Weights of a small mixture-of-experts language model, trained from scratch on English Wikipedia: 12 layers, 96 squared leaky ReLU neurons an expert.
Below are experts of layer 9 (counted from 0) of a mixture-of-experts language model. Rows are named router (the router's row for the expert), up (a neuron's input weights, with its number) and show model dimensions 256-319. Each number is 128 + 24 x the weight over its row's rms, rounded and kept within 0 to 255. Numbers have three digits each.
After each expert's rows: "comes after" lists some tokens at least twice as common just before its tokens as in all text. This comes from a sample of Wikipedia text that the model never trained on. Tokens count by the router's weight.

# expert 2
router:174147138119136128107172135125077162125149155119133124154134092149125084142163140096149135091114175130170124117178125121158096094123110133077137130167170070118160125122143115136117140119117127
up0:122153138112129126096149101119123132119116136140107114200125138123144135119129126137104170108104117125135123145116147151133128137121116140134159109147136125129147183093141151104117149101132121
up1:175113142154114144138115118118066133146115138122142122146136150095124106108158103096126095110110144119140129104132145085155117091128092113119185110121157111117123126132098124153100144157120132
up2:131151104118124133122133129134104150144115102160146168152123110134131101118148130137150124121129121160125159114122129097155127142171092138118132105131102066156134122145155145119145143095123127
up3:144143099127125115101134094157139161103105036110142122127123142159092144103150100101112095109108166141133169117137131075152138133120132113132152131159136117158153130146161138070178158148141093
up4:128123114135103170084169118160130180166109133092136107090117109127126142127152110062067173148097128209120071126147152112147099098118123112146169135173142126152157116125163056160110127127126093
up5:110140083103154138130157112099133109098131177146121155145123127117074124117093157147187153136088128125139136117093091124135107105145129099110133096118158111119151117151147127112095138133147135
up6:116121129152144111146145126139100140059155154105142092130133083117131139150151167114127125131110131130122125113139119097162124113090146137159190113144093146166131162161155152116142114179113123
up7:113107154127135157157105114119119094147143115090061120159159145112103155157142099110137118115099163118168148117146112130134107114093143115110154135130132098098146099121113126164154103127176139
up8:104114139119164133148104116132104125125138135125114159134103134079117121145148122130114114103124121115146136101154082125127141144133130129165142115145158121159140126184149138159125158144117125
up9:124112133144148144152143103106172117099108105146143162136188118148138088131148120152142099099123119117159143114094148130124118118091065097128171143115148103113146122132106136164140115127129097
up10:126179117127113139107145088132114137100154093118163108144135102141097112127152124145161148116131134098136112131145088129121138133121120131109166114135136113103132158140141121146118123110170143
comes after: " to", " a", " of", " as", " with", " for"

# expert 23
router:139092138117152136115154156117119115135109173091137115184133124127084140126117149109134148152144123171087179086178154115156106078146130152112154124105131132143162151133152128129151158125137127
up0:108134101141132112162092136144117137193140071134080177102133107096131104112138112140160145107151132100093144120145093113110118140122107133129149128144113075138118123102147091109151175115121131
up1:130132130138118101086125140118147146170144123131119155094135120107105152157094156127151101154117162150176198111124140130168144113095131131113099156131118150136184189137137140129125174092154122
up2:114132132150120146170139097103161142137114105099137128122140111147104161126138131153168076140138167123143159125170181175151139123138132105147134159127135111095168132117159123120110135158125124
up3:201131156103154131117105116108130098103132173152153143114133119137115125127150127150158129142101087145118077157173177094132164118140132125155130139110158135136135160164133127136122152137114124
up4:107145098105143099190134117103113124118129096139080170148108119105112090124119137145093116124157139124129104132139135132107133156139128081138122127123148102171111127120159104138129105098142090
up5:124117136139166107113120162142085111129151120135138154104142102123093115134141124159105151159138147128145116084150165158129094110130135137148137114132131123136144131125157102119154181144129119
up6:116154122139149145134132131115092176123157126136139124103098142186137143158146129112128120117145172126161130141122098109167108143126126133162149194170094136162141168138186132153155141148099114
up7:101128133125128114127161095120148122121118159097140114111111138098130128121117171108098098170189180153145109120107147117182110111103168135155124139147120155165129150122148102068102138155112136
up8:107095172093162125088151177112145126128145164103157083113084155072134109147143113122107153139165153130106106155113124109180107111119163175168133134128132139158148148149135108098106140153135185
up9:158137127085149143193114128147136131138124172131143131112143148112155203112127145101146145162127102106146103164150178120123113161123090130163118132092153157130133114161122088128111108110145142
up10:126108139110115115085129089095159148092136144156116117167150091155147146190113114135148158151096095142135104118142135106169079155126071159137124115085103103168111140122121103168112101116152136
comes after: ".", " |", ")", " =", "---|---|---|---|", "=="

# expert 54
router:147155106090139148105156165117088124121161165096140130143127129158113123127128154138118151156130137121112115144153149150142134118114090115120156123132127086132196127088135114136138141134119143
up0:124137097143130115135105147115121164126139132138159168120141087117136087134157139136159147119173122139150141125131157104112115134127084111142132122142103116139141119144175134142208146111128126
up1:111151131156115092120185134126066104124168152130157130140121156144116122113180125128131208094102121164100146145109108175146118144097154145145116115128066124122116103126117113179133111118114119
up2:167132166154082114097157145140135113156164163115094175141114129117151119165122123119113164095137069104105093138149155107136113094128138077150169126120111145128129165150131131134114126137145127
up3:109148162117129162125107156159099128155124154112128110125140140115122128124140154159112153130141066094152117124141102155145106122095104118135150119131117121132124128133083119133109130109095162
up4:102132116174136117098154148175084120106148170108162104120177128115108160122106122164107141106125093114121145126185073134142138098115145126130141148142103117135124143131123113157108106135081151
up5:141118139161137123115136141152156125158114115130094142131178111103141172138119099083156098093174119147129145114132076130140148135132131156149116167173099157151112097166131142140084095126113104
up6:133188129133102170165143171138123136190152146121101148142109107186158146176160184140107106118133103116160079134153089142136126142106092136146140110126107120125099134141101147138120123131095156
up7:125087117104122140106114123087143115108132102118137107126109116110081154111150107082149123141149139128121115134127111089115115143137129169108163143145163117143153123143136130129138174095119104
up8:157112088131161122132141156149130145156169111098163114132166122155124111165138146127150133100160120121110156145144149125115121130156118057110132156133129101171130131147148100172137115124110159
up9:121134140125150106142135132169107151120129174086168078135136121112100118123117141146092159142135084118119111133176100105151114092107109126101148112147126135101148142125150130117119114135070123
up10:108109116082090132156144134102108092116146133130141100125148168097137149129065109137110095137117129108168139124097116143146137080134119133168124101112113125132128125111104134157104101075121126
comes after: " of", " in", "'", " to", " for", " on"

# expert 63
router:160113137112126156101186130108094128117193172127086085156122147116097085129145114075150177131096127126150113196188108120148091124121146144135085123149160087138160132105118112099158142131117120
up0:124073119107105113069088162077142093130119141087113136128115102148097140135183122096117177120147153088144149146133164128138176114171178116117136170141104115124112130148155145142146143129127132
up1:129100142119101133063158127119151190116157127166125106132095167129084137154073150162123121125109174174115120134116133119159072127132133101149117110129125133146127145134151165092109182128091119
up2:135140120188086113119136116085161118119084101182150148095140121106093145135120123161146104135134145094133134097118109133117162096167126103147132131136097106150112124109126106151122124149138159
up3:152135154160118106118128082113102137148165105166111104160089115123098087151114151102127095124116137103170137120108165100134138159161125128119141110142143130147141165133135112112108138092151145
up4:110133120099132118168154117122110143095125123141144139165142155098091102095119142136178132101151090138123122114149120138108155096117118131140131109128130150161154138159059110154151110084135135
up5:144131154122110139155153132084084110098152145124145142148105144085134122128127103127142154153090141116146113174128126113156093088158169147113125106134137115157122119121130178108108101081118112
up6:091120143158106163096151124085149170116168145144101121121079136137125125145138149104118140142153155171110050167136131120160137103105149087114118140144105161142080191186083119110141130102174172
up7:113107134105125148165088108129082166160139138126153110142164101121128093140104126075146127114139094151111115169131154157124114187168095139132100168121119135151160175093154096135144122126116118
up8:120078163136083138100110140137137099131126128145129157117133140128130166102138132105103093147117100133142149120084105112095126122122145072097123122102140119098087101146122137170158116113121107
up9:126105125135155149125140113096140083148128132124134127160098085138115178180131109127152150124117147105159140117153122122146161122122118166146135093130103143077079143158111120117097138135153133
up10:131121138143116103114123096088122099112148146147112111160110153130111139100076110131181162134089111123122121155120142161156116149136120115132110081127106118115140159108116108123123178101101154
comes after: " and", ",", " well", " or", " but", " as"

# expert 62
router:146115149111143108098159161092134116164155126146115117154128114146105149135132157115116146133109132118137100126175147157156140122116113112165120069087142101120179132113088154145113127147111098
up0:134148148148125108164166135104099097082144118161161145145152190124154136154141105151111143137131167136121107144099097151066105081099103113151106139133142138109100112124135117088076136136124110
up1:116152167170141143161164128126160161137126131072134137165095121128088117122140128102108127129074107161132140152123106093134127113113169055116118133098112158146119157096128111140120103134157137
up2:116116127153150145140125091183154097120123109161093115143118156120118133067136136148166122109111169154105109119158109132118130119134143113071148088061163119118146090101135152097145115117146117
up3:119080115137071128086097123141164125112121118146120136172149169182142109144132149116161092111146100120153148135141127095143104122161096143093167117111137095160110164151130148144107125137160132
up4:104138137115120134145137106161090146108122131078157149112111098074125158101137092122074181160171162127115125150096172134117127116119127128115128111157112123128113138126139092134154128132090087
up5:133138135116088110154122114171132145105113131126152116160149125128092118130113147141156089112130133130120119145186135145088122093170098107127135122136090157096093093095145110100133118111108151
up6:103123084125130116161128133136130131099099113125165121121136144131069099095103151146166096105131150107113143122114116175119109121134148135069176128111152124103121079141127100120152055111122166
up7:121134108144106125125118106103140101162147123126136129108145096110130159106085130168122177158140126138157170146121140133143131157138145117100131120065133118093123122115170155119133162117170110
up8:122129137106110135128128132088133140119107111151096118108162146096118145143103084142151139110172158081142147114134078138137114152125093141120130123104127115151144099090185122159135114066091132
up9:140168144170098145125168141109124127122099154169188149135123114122156154127088147143123146113138107120099163169111120145137083111091114072088095121145122146122155134141127108158106138097114100
up10:143108124119176083161115129106146164163102134090150114159167175138128160123148127121132139142139152125140157152147147154143143107138087126136084119123105118124169136107136110169142138124113150
comes after: ")", ".", " ", " =", " JPL", " —"

# expert 52
router:149104138130101113161144182126123126163167116156128095157106166125122115161154143081105137148130119154125150122146166152157102123108139131164165112148136118137157117122127116152114106161070128
up0:116118106077140127174153125178148140122102142108153113177110135112094114150134131141086120106178125129098114113156131127115137168168125179153142127110111147165151176143147121138119169136140153
up1:128163128157117133143145184154118078139164158122099097147101124162134175132111142125135134116105122083142105152183148143121111088127153151137091135126126127105144145131150134087124159097193126
up2:173110097148137115138114105155153114172142112164153124170115138122154156116127104101185144126104150157132150124114123132097174132111139108113123086160120109115110173131192130134122122123151110
up3:147125146139141146136187190185070119128136128120120150145110079135107121115146101170088141132115119133120144114152139125133170139170121140114142149144124146139155108124150120162127113141128124
up4:117138130101106132164164136126141129122127126111124156092107108130136166100129171172097157125122128097106087127089152100111117132166117105132113135156121137135099101135109129128128124153112113
up5:143135102130146145140148114049146122099118135117117169153150121115124104116092137163138107154131114122117087113090115137113160132086116105130137116132121134101097128121080152155117109085155147
up6:152124168076175155118145079119151158102136114157146117132131078108110147109121128153157163128083096122126118113124136139164135090119141119119160106122153132119110114144183145115150085135087093
up7:156143098102163083128133148134114113169123132129106140169119121106135138128146111118166153094140172094139117130129123153129117108101135120096160117122169159114103165107080139120119098105135121
up8:159150111108125105102128151116132130120142129102126132175151131104154133137123106099139122165129145145143163127134143104155145151142100077142123118134132133137125118126109119106160141090114135
up9:151119164089150121098143160129137098127130141099120115157152128123148129152132128167109113112106166133142134113115126140086161112142126114092162096116147109169107138157112132138108132138164099
up10:146118129135097151160153101123134090105140144138125163172114107159165095116136082125088125103130165151122105155143096147126115101104110160089106132132127120104145138105107128154082094102126103
comes after: "\n", ")", " he", " He", "\"", " it"

# expert 86
router:122108113066120111093131126127121124172141120141121104122092165139066113121089105119163078115161144104108110118164118094099112110124143078145110088129085098128140118131165147122098159155136121
up0:136120090137147121150097113161148147128144126106091097152147101149111105109116103150166130142140128121087111125159123180171131140126125168124144129103185120133115148117120139081133163105191175
up1:119148135154102138123127117131161144152137136143132142132107122152135132141128136130135156125147116104099081116120092175175103084108136097133149184146091170120130140091126125187127135156121133
up2:144115101137103110137136143163117143138077155104126145104124181123097110177116115087137125143153114107121143128150114147153096084170144117119129168108137133127171125152112119098148137156138122
up3:121087147118116144144121152111115203142178133118145166129104119129068167128102156094117122126093136117127116128110130103154139154091140162113188119136138173109115107150118105054153109156153146
up4:128109134129130122078126080118131171119139111180092140155124148162165127111129103124134116139150180120148092139131129111162137120122146139122108107120128135155137103109126109134160121104158172
up5:137140133139115090104118149151139124158118127146117111121129111130161079158103132073094110130144123125086120137152073165172086085112117175104143107169111116108135112077152127128185158139092108
up6:133134151157133079078103156168139091143122101168123112090109112110116130160124124162138107133098077126154137132136077112074120092134172129076135165087136122173139126120119116191163091118143141
up7:111151144111128154129128128087143137147112093123130148141100099103124114158117143137170101137148132130121117141123094109107161126116098090112177101142125121123120121120123141120145158129092121
up8:156132166139105079175109075137134063114100140113137129156139129134147114136144121143108167105106127136107127137123115154124178145132115099123143104103126111126129119130080152077082119120173099
up9:103165153111142113103131184124124138118147149135140137134102078099130169159136070154111129115086121179128123127140092086119149171129145107143173082131166142159124119114168132144146127137113095
up10:106167147131121143171132109147144165152122097166132150170143182142170131101103110115135143070144125127059144127129105127163137157146096124088089129149123157137129127106094109092112144092117098
comes after: " and", " of", " a", " for", " his", " their"

# expert 18
router:159130117110101161109187146125104127098150187106105095143100139127119118146173106105131149106118136166156117183172112120159105103113116121132123118153186118113154118102147112122157155144137122
up0:136161115146127139117174124134082143106082144095141090127111140100095121128082121131135068119144155100158147096156140086133129115157098134099124109113159135132102162107155123127142154102115113
up1:106119075124092164152152134116134130079095116095135106093114138121115123168094154099124118100152151131127153115115148103134108095113159082148117159152120117096162134187122132174169104098075178
up2:135123113096099066137137084134131167148135132154080127119147142076141129115143117153130141165121154172103135110111137142127189126100148100098120140152164088136141128121163169110146139190131135
up3:138124103101153130151163167087108148150145113114139141183115161121135117108139138121099135153113152151152135196125093147153098136136123167169109113115121140162133097145106082125096092117076110
up4:143141125135120107095163088097127148124151104141110114126124155136122088130097111115184142156118123148137160151086135121188107169133118099152128101138131129124126153089118113115163159146103156
up5:118142102155153117130074106044116149121118144147083171182153152137111129100143112133124153136130139133128165107141126122171106159146058136171132078111113148167110104124114066117091128149151112
up6:111096119109142134124129117186135108122120149093113119154145106119142131138153118137197114063073122104163129139111123154146146121103123143119132097136109139132124098152113152115128128107120138
up7:108159080107149132110142124141118124109141109130118153152145161170112121129119137142172160071177125132118093082150174171168101118163172148097150147127141133115174119119119117155122111130113148
up8:134159165091132077160115117110139104153154157102142109114108126124140182073106135152093087120143129131142128149151146169114123123130156139161098131092084121092116094107115146118132120138098146
up9:127116150144123120170166132120099124111139158136100118120123110131136116118163121141136120100096089172153101188148074079126141121135101118149128090103140146093119126089101118105111159173150153
up10:139125175098124114149118145120123126124133133109127155166194162109154131127126179156086121100127092155113134148131115104111151114138138119133105138117132087112121135130134156112152120135124185
comes after: ",", "s", " and", " well", "\"", "),"

# expert 82
router:145123129111132119118183156130124103131137073126111120114140105107137137169155143132124132112134129153117129147194135088135094104129127110163118123111117107166187121108108111151100163172134184
up0:114115123148095143105122162122100136135161100114134140083102144102133130162102120109118096141148137168093145142154109102148126101141090092152154156138182124140180122090125122098099135125162115
up1:115120154130117112175125190160104120175134138126115156121132130126146113154156142124107169092104091163144121118173133153125148072140124135135092118145123144154111125132160143151115136125126130
up2:103098112123177157133095166132110104170161106157131104130141168092109136109109156160149138113150139152131120155123144113147136117138122104100126083123128121061147080128155156116147134151106167
up3:137124123126073117081147141127085118135116129135106151123142148129115153157120117118127158180109109083112135157113112083149131108140131134120144137155107156092123125121130087130122139126127132
up4:118121112106164174148119109163160139105141136093078167105127126118140159093165146098146093073070161115123111103120138173143126075135132152134124095105159132150121175154110158098124139127133154
up5:167101118099102138153131181146165092122114124130117140111141126147131113149121156130114167110123178112116104122180139144130145098157082091104119148080137078099141157116130125201119121157098203
up6:141148133062148173111126111125131084146059152150100125130136098098094107090112116120099148117121111108147162123119117117141124162096090137154144119104118095155103092099102106133128147134128087
up7:126134087164112147124102114159094117143146109164157153159119108133124141098126150172140157152094150149127115147113119108142126126166141106171100124118120123154149053137084139156124124121150102
up8:135103116172135128125126123119132114119140114161124139128115093125133145134110104148189105139129118159087155119191121080134143137151092112175142115096161107170148132149153142126121145153087130
up9:069120145087114104112189103102101109110097110119128104131132177128115150124093146126137140141136098100115133130112140119122124119152110117088141119151134126104144120132137142159143125132111126
up10:111146133122103164144138223138164124125149146144112139120113075145124157128180126159127134099097121131150108159174109145108101094109127101126112107145125142101117155119161101173118107138154135
comes after: "\n", " Born", " located", " born", " part", " Location"

# expert 78
router:169127083157103140129178126149152109125167080145133085161144145163118116123149132090122089116149108127107109207165082135115139142096110145135144142102174107142175110154107166132132091155115120
up0:131175095113142124106131123132131102157112135117106115160095127132117166127110101122166135105141103129133114145098105119138118126104104092146126132185108139101136133109117125128127123146102125
up1:155147116138083131078093117121115113110131151114134164092145132152113116125115139103130102148170177088144148121130164145083131064137137077132149112131101079107082174116133095153145151095122132
up2:115137098096121127124155097159153075079121125127118128120128128155124091125131116140114113125111147064130130136179133100125127130096078081125176177146146105114123145159172095126125136101156100
up3:172130137142108095120135102138078103142151112104095095157153139126128137103163145146160093137160155119155128129161083152088122159180158174062171132133114097112162153127117139085129095148111129
up4:136073122065075148118154127145148097123133129132160111130136107164062157107108136087136125123083134101124106103123157145101127109109115082170116139137135113143138169145144099161106135083109203
up5:106115099135143085145139128119145120170130067152125144184128149090135097101136113142087124157057163187136141111146177091133140146173138127133136145113155132126158109156123124087137132100132169
up6:174087138113123138138141124091128159112133106122133161138118118116156116122156119119100140149111134126125095099150092126136161095109129139142114115109147109182134103116108123104145089138155112
up7:127136148183095113136154122113102122151151094148095137134117126091119129149113196082130158151104132159087098125120141131166108110136135140107177124108146119134116147126123154097091154124129151
up8:163146160120164135103139101149130135147123145156152156121116123189141129116136131091132169120180154123106156142127171154131108110116111129144156127102112095151141119089097159117154131154125097
up9:135147117176109105113152131127129135134168078156161137124125109118163095157114151063136125131113129141109160114145147103105111131168133098085129091121141126155111111140069133143103141137124079
up10:183120160126104108140117138122074159100124161142069133138148153121155125111129126129105098140138093126117129154153168143151124157170151116127105058105168142113169124156113124103119084126149121
comes after: " was", ",", " is", " were", " be", " in"

# expert 90
router:111104094080140127157132128159096134138107124135132101129110108145114160114102139086154089118159143148075112130133134110134110155120098113147101117110118108095176126113117140147144107147137165
up0:136142139137179105124088092146119140117122112091156141130115125154134131132137106131124125114141108168172144142178118161124119117105139139170135076096143110139141146145117123085139102138135137
up1:131141177146096102130106102144132144124110162104175163160121136137114139141149148080136122164126125119147158132104105164110170086113118134172128124134149100142127154132101096102088115174117150
up2:110113134133139145130144119160102111092153177083153103134133106134120126118162114134149126148175106162106153149147139141109118116151097137104133137073099076120117112130141144134144139150101093
up3:138154191072122109150157175140139143139120124100128143122146113096134151169170167097106125088144116139102100129082155112156108151145078114166134107090118134152140170103135105128080177158109151
up4:156100163159124098117091102111103122172088145116115137142172139133114093126113094113117115157098139114141170140157143098111127065140154117154149123124154098113149150115136091122182151151141145
up5:122144120127110137111141172126128128126104129108128101134108147147097128148115147140154102102169127204133136165121143099158106165153142134108091123140128139184111151120153139141127147092104129
up6:117150094076184161190124121081100128177143164138151115136091088142121101131093144147149137120125151142093140128137112111107141094084151146088149147114153098142091137116157140167106123135131129
up7:147134137138141135097125115170118163099140115112133128132159178161104132097142134089125100119163153149134119142167166141160119145135144159145131138116148164109149134123093158111142127121148079
up8:099159139109100124127156139129082142134167093134147121104124134124131137067107154165111152110103152174071122109122152118130120094111134120087142113145146139113091161144133103152107162144145050
up9:151175066114107125163166115146136110178105163112144133161080144104107159139113117127155119112134151124113141140111138120131098127101105096155148107150166110119130118126127145135166143107132110
up10:147171134155093110131166100161143162151154144142096100166097131155167116085108133152153084113111105176155121158145142167134150139073093152139115162102106095184132135139106106110116167108100098
comes after: " the", " a", " his", " their", " its", " this"

# expert 79
router:161086094106154104121160149131108107110088170121061081142142133146116123144133158114143138142130138176098132143111078092143088126147076098169126126136156077126154131103120123138135137165131111
up0:135100113110082067137138131070132142168120126121118092120145124170133098113080119110150098107093100128103148067154148105153153151161107137113112092085128123113144114110103143149146161091136113
up1:128088107131136158121150095141144142135136146166098160166107095105127108138115112156081089121108111174130135105129130101136170064148088095109148077151146130090075146178094095126142127102102061
up2:150132117100123132130175060107204163167115119162117099126133128129062092128145117085148139123117091089106077148134144099157085145134125114111115168153139135121152117158133094138165128106114128
up3:175091120111104133113109171096140121105146132092095100141142161154111079127170130134107116128142124118123161125139108101134124129165111154131131146140107135174162113145096081113134140125119125
up4:099148135116144119096119113129145128147132112151139178151087122098123130117153119096170137140168098152103075204136110130139147129138128137125119107142129135105165120112120126114159123100128098
up5:151129100123101111095107107188132136134122136147121169116143062129120141079157132178127112131151150155094131117159153121126115136146119131117127118099137116092115112073131130096127163146120166
up6:159122124149139083148159109112132159153108127164129092124166114118112123110144093137147139129122130145139119148139078128131104111164084107135137099132101100120156129115152131103155189120081102
up7:146132133160107137114107134149131112137140146135105115154144108129090130087153147121134141146105117161112154110127077137072110139088115120131106143103166105125096093137120118131132176146088132
up8:086148094142152132114141130069143120145115143126082079129130189165139139120082083145159084126126052158123118138133148131142168092129121117148119115144121121082184124123118126196160126138115136
up9:130110140155122137146121138107110133135121145083144132134101139144163099141172149099105196130143080167136140176121144137132095115126142119152117111112096149161134166109124091117134129109070117
up10:094093129135160159100140148117082118093148135147093105157109171176084096147129144144145108124152112122174116153136184154137118113164130140142116070118127121117144141185083174137107116120148123
comes after: "\n", " |", "==", ")", " ==", " ==="

# expert 88
router:103093072145144147131178129166114124129105101128124104110140109133131111142161150081114099145139168148131114149167117112133101164123111139100095147093105091117159103142172142143138113125117153
up0:118126108147144127157112136154131144148122124115129110131128120090114123121141157171126120155124121117092140144123142136091111166125144124072129159136165122119143132148136222117137136136081191
up1:134116157121118098074162129093101097177149109150112129136112114116139104155136122124167138163102159097107142131119120151145097152114142168104150161137110097095109108142154140119116129123121126
up2:101127113164159171105096096137105116156163146142153186083150123145130141088123162146164094108163155078162111134132128148135106151139134140151105140134124154114143133124063107132077109114145137
up3:111113108112134131157146131136131097134133141094133111113138127127137129142107116106134122093102129119144090146132119122126111131119134109170095104106166102108109143103126119147141127118092124
up4:143148146142129099139174094141146129144123106117103125140122169153137109136107162133136084126173138116131166132135125144143129130129134111121116116098105116170123142157155127123165093115140146
up5:112155154122152140098118104139102099122131127156149111097147111155123142121088149133165158152167115134074099155157088121086141093150073093104159105162141141096136110108165100148145131111131104
up6:123111143113146096145157133138067123140147135152130127095086138116120153153141100121096136131151097151140137149146113102129108156135133141120147137098120118145112144114125139126164162097140099
up7:134120136122112113130169133128162165160128132145155086140103136088131153149135139096120113121097142129101120138151156134108087167133091139146174140097145094148140111105156146112134128147121186
up8:141111125149186137103158146153120151146183121168146126166124128097145175176141133131137122114121106149161108172166148122166099132128092114104109142114141088145163133148134100112135125144115125
up9:129104142101146131127135127067166166139100086159125088129146107120116124158179121080112169156130112084116136150161127098129121170133097160093152154152076116089135111125139081155138151122113189
up10:115128110113140153165152105090108135140178129165136095139098140117133115181078123154127108117148147154125121115164157097162107145146109122103122143174141109148146125094138135108120127107116124
comes after: "\n", " due", "==", "ed", "′", " Country"

# expert 33
router:150118133116144127119174135118104137139115150162111108123137136135090161131141142135108104121119128157105133123132143128158112109159098138114144152117150075137166161107126135109186128122111152
up0:113159110140133138118106122177133108107128107152162147104119149154079138157099112143158137155116126150121138120134142166133129093166111131183152128180179119158182078115154120146163156126111111
up1:087138099122103120115177136109167115154112144139084141139114160181111113111123143108128090156102114159126163109093147133177132127137145116122138126093102123130159089112069129155157146123122137
up2:117123109111069075125163095109136097110136139124079176131090141141116079157103149119138144132111112142131119101127134107210154112138128122139138107128111112138079150155165137114113158084152148
up3:130139138170100163104116158148139114084118102118078100138116154125104107166143119141085134140137110150129151145146183150101154123099117117176153134134194168149153158131091071127120128148164139
up4:158119149154089134175119100130117124101112133113102148172144137121136143136146160126121127129137096138160162116146166113089085099080090133114148136139163102133140076136084154101112150128123121
up5:081123138080115147188160125103101109156140088115156120139146122157136113133150142160116133130150094104164110159125139098148141123155089134110153152147127127147101122135143176154130147137095104
up6:111134130115119167113141103124117057192127155158108098127141109156143144130134115132102101123127131113166145095132127132110122123134139109101140159170150127120119118156121116117176099160052095
up7:144123137056097097098107108108124124147143118163075122122091118084188115051135121115157137102099071121140137166106101117100176129151113147121096083140163129093135101097165159108130107092126121
up8:151096109102122084139156109101126151150109111132116104126119150128042133107132114144084130100149110111110166152098142119144114160156091094106126102122114129133128164114139120124137148158124108
up9:093110121110116124133162149079060120071141128099180107140137126122122132136142159128086108144120148166124153152134134134168124156123101065122126118111123126113102122075161151130143162127131143
up10:136176126143141135117118134158118117159114111170100125103114138172116124123099131107148152127092103145151082124144158167118115133173110143100106150174102085105107127141141130174147140099123114
comes after: " |", "\n", ";", " 0", ")", " MF"

# expert 77
router:154082129140129117139198139148154117142173088129087107152131135118113114163121148114125117131126172152139116167186134146124115120097131099150096110128137117156146161143147157143117099154064156
up0:206124117124113115159142136144114104151164136101163147123124102097172133128095119168117123134128106133125110115116112166169139129108156130084120074152098139114109160152146167135083062137119128
up1:118115121130122143160118120151137108169127153150178134147151155152134122141128155137126112108146145082137156098143104150128195103110134076143158094108145119126091183123116171113170140170136169
up2:157092087164130113102113144129121163126124129163122121157159119133089103149139128147136135130067110156142167157160161137134092133137127126174098139113106077193155123162156129137182153112108104
up3:121156102117169094126158137143103102111118127158086162147139111175119111175120180097148121145182120096107125183166126129139130133121107101130146174123155135130122108136137173134107133146120111
up4:123143111106088175143129098126129120184110098129161134101087127118136135083116122116105135159130127093135112085105124130100135107104146125137110109163161141140107158103144145131117101128126144
up5:131094138151124082132151127118104049176122123104124080163134182129143125152170124090133141172123147163153152093155094134130109095132160139123156128130082108099144175117103118121153118170108135
up6:194110130121125100124124181127141133109107101105107141097108116131113142117096103159122104121094128133097098133108129138187117145127169098137128084135134147123118140144127157115136088125109132
up7:095177109144124120152113110113128155156121142129124108135114120168156117088123163088165136136148137137159164147101140108112160119164143114140182132131159109149101114159126099139132135103127108
up8:124121171159140121130131125129125128096177163156105142134132133130082155110117147140126147131172135141138127128133127098175123078146143153070117154139095142148152138145118102084111122162151132
up9:132185151142124143130140092150110161172117123128145146139089097176080128141100146111129112103129098144118120177115084140116137092116124131167088125154138155098109150117162139147161128134145117
up10:146102154101101162149117141132155100142130116099126155141141121101101119175125098095137153152106100094103153105150148085148126160120120164122143126139109164153127137115133150149152126146129157
comes after: " to", " he", " was", " who", " He", " and"

# expert 0
router:108115124142150120095159102153131108115143134119132119143164157118122129141149143150131126095141120142120147127179152141178112145121120123100165144123163135113187168149132148122125139131139084
up0:134117103152149079094162138114178134151098100092139091166175140135162100103146128124140101160116183119119158098132138144135099110127133141126108138150106091111151105083115098100111133079105162
up1:119091143141139082125106118098166124160146100117075104138148114124096097140100094120137159153126150134092079113112154139135126130106104167144133145117132137088095154152135157082122158119148114
up2:132108091124148174073115121132144121066130139122096099108125144148124131116122158145159114131099113094107129110135126050128087109115099107120176149093120163140180110156109146168122138108128096
up3:112150139117185126093119101147101121133139113136126081067134130102124155095148134121133089109097138139084170125134125140140125144182099168106165105101156097138133109160134117143161167105149144
up4:140103100141122127103112155136104146127139167147155138099114106137147143078139143126145116162133112123155150126122144123110118121106146115105131105109109154119114133147128088150084167096118111
up5:119121102089113147115117138104105148121110104119137154121122119146154158097128106114112148111107109129126116143158126165124064167090135170137131121124110127086117186127135137142159129121085139
up6:100130155140117128126118114120129151160136134113117138104099119179077120123161109139173120100149168111117107132119118128141115129124132104094136082148100127161111127126087132129093071093145180
up7:074111148143091130112088138052152123157127100136106117147078131127122127113154123153172142125123137135144119124154167119150144120135119171154183086125094136151128142143093165119139147091146147
up8:143112099112113109082143139141115118118112102165120132158119116150133114149159111107143123106115064101114147143129091125133150140146091113174181163120126098122091154142095144101154119117068074
up9:191096157112139113120147146139136130134127090135129067161092148162123126134108167102124107127085123113178109143144116165128093094193087142104118131118122104144117131131143098087117184093139138
up10:130100114079135098156168096143101100108116096122127153116118151140157107125104154113110139137100117137133116192127093152148106135158098123136103113162119122147102141098170126096105103123164154
comes after: " of", " in", " to", " for", " with", " by"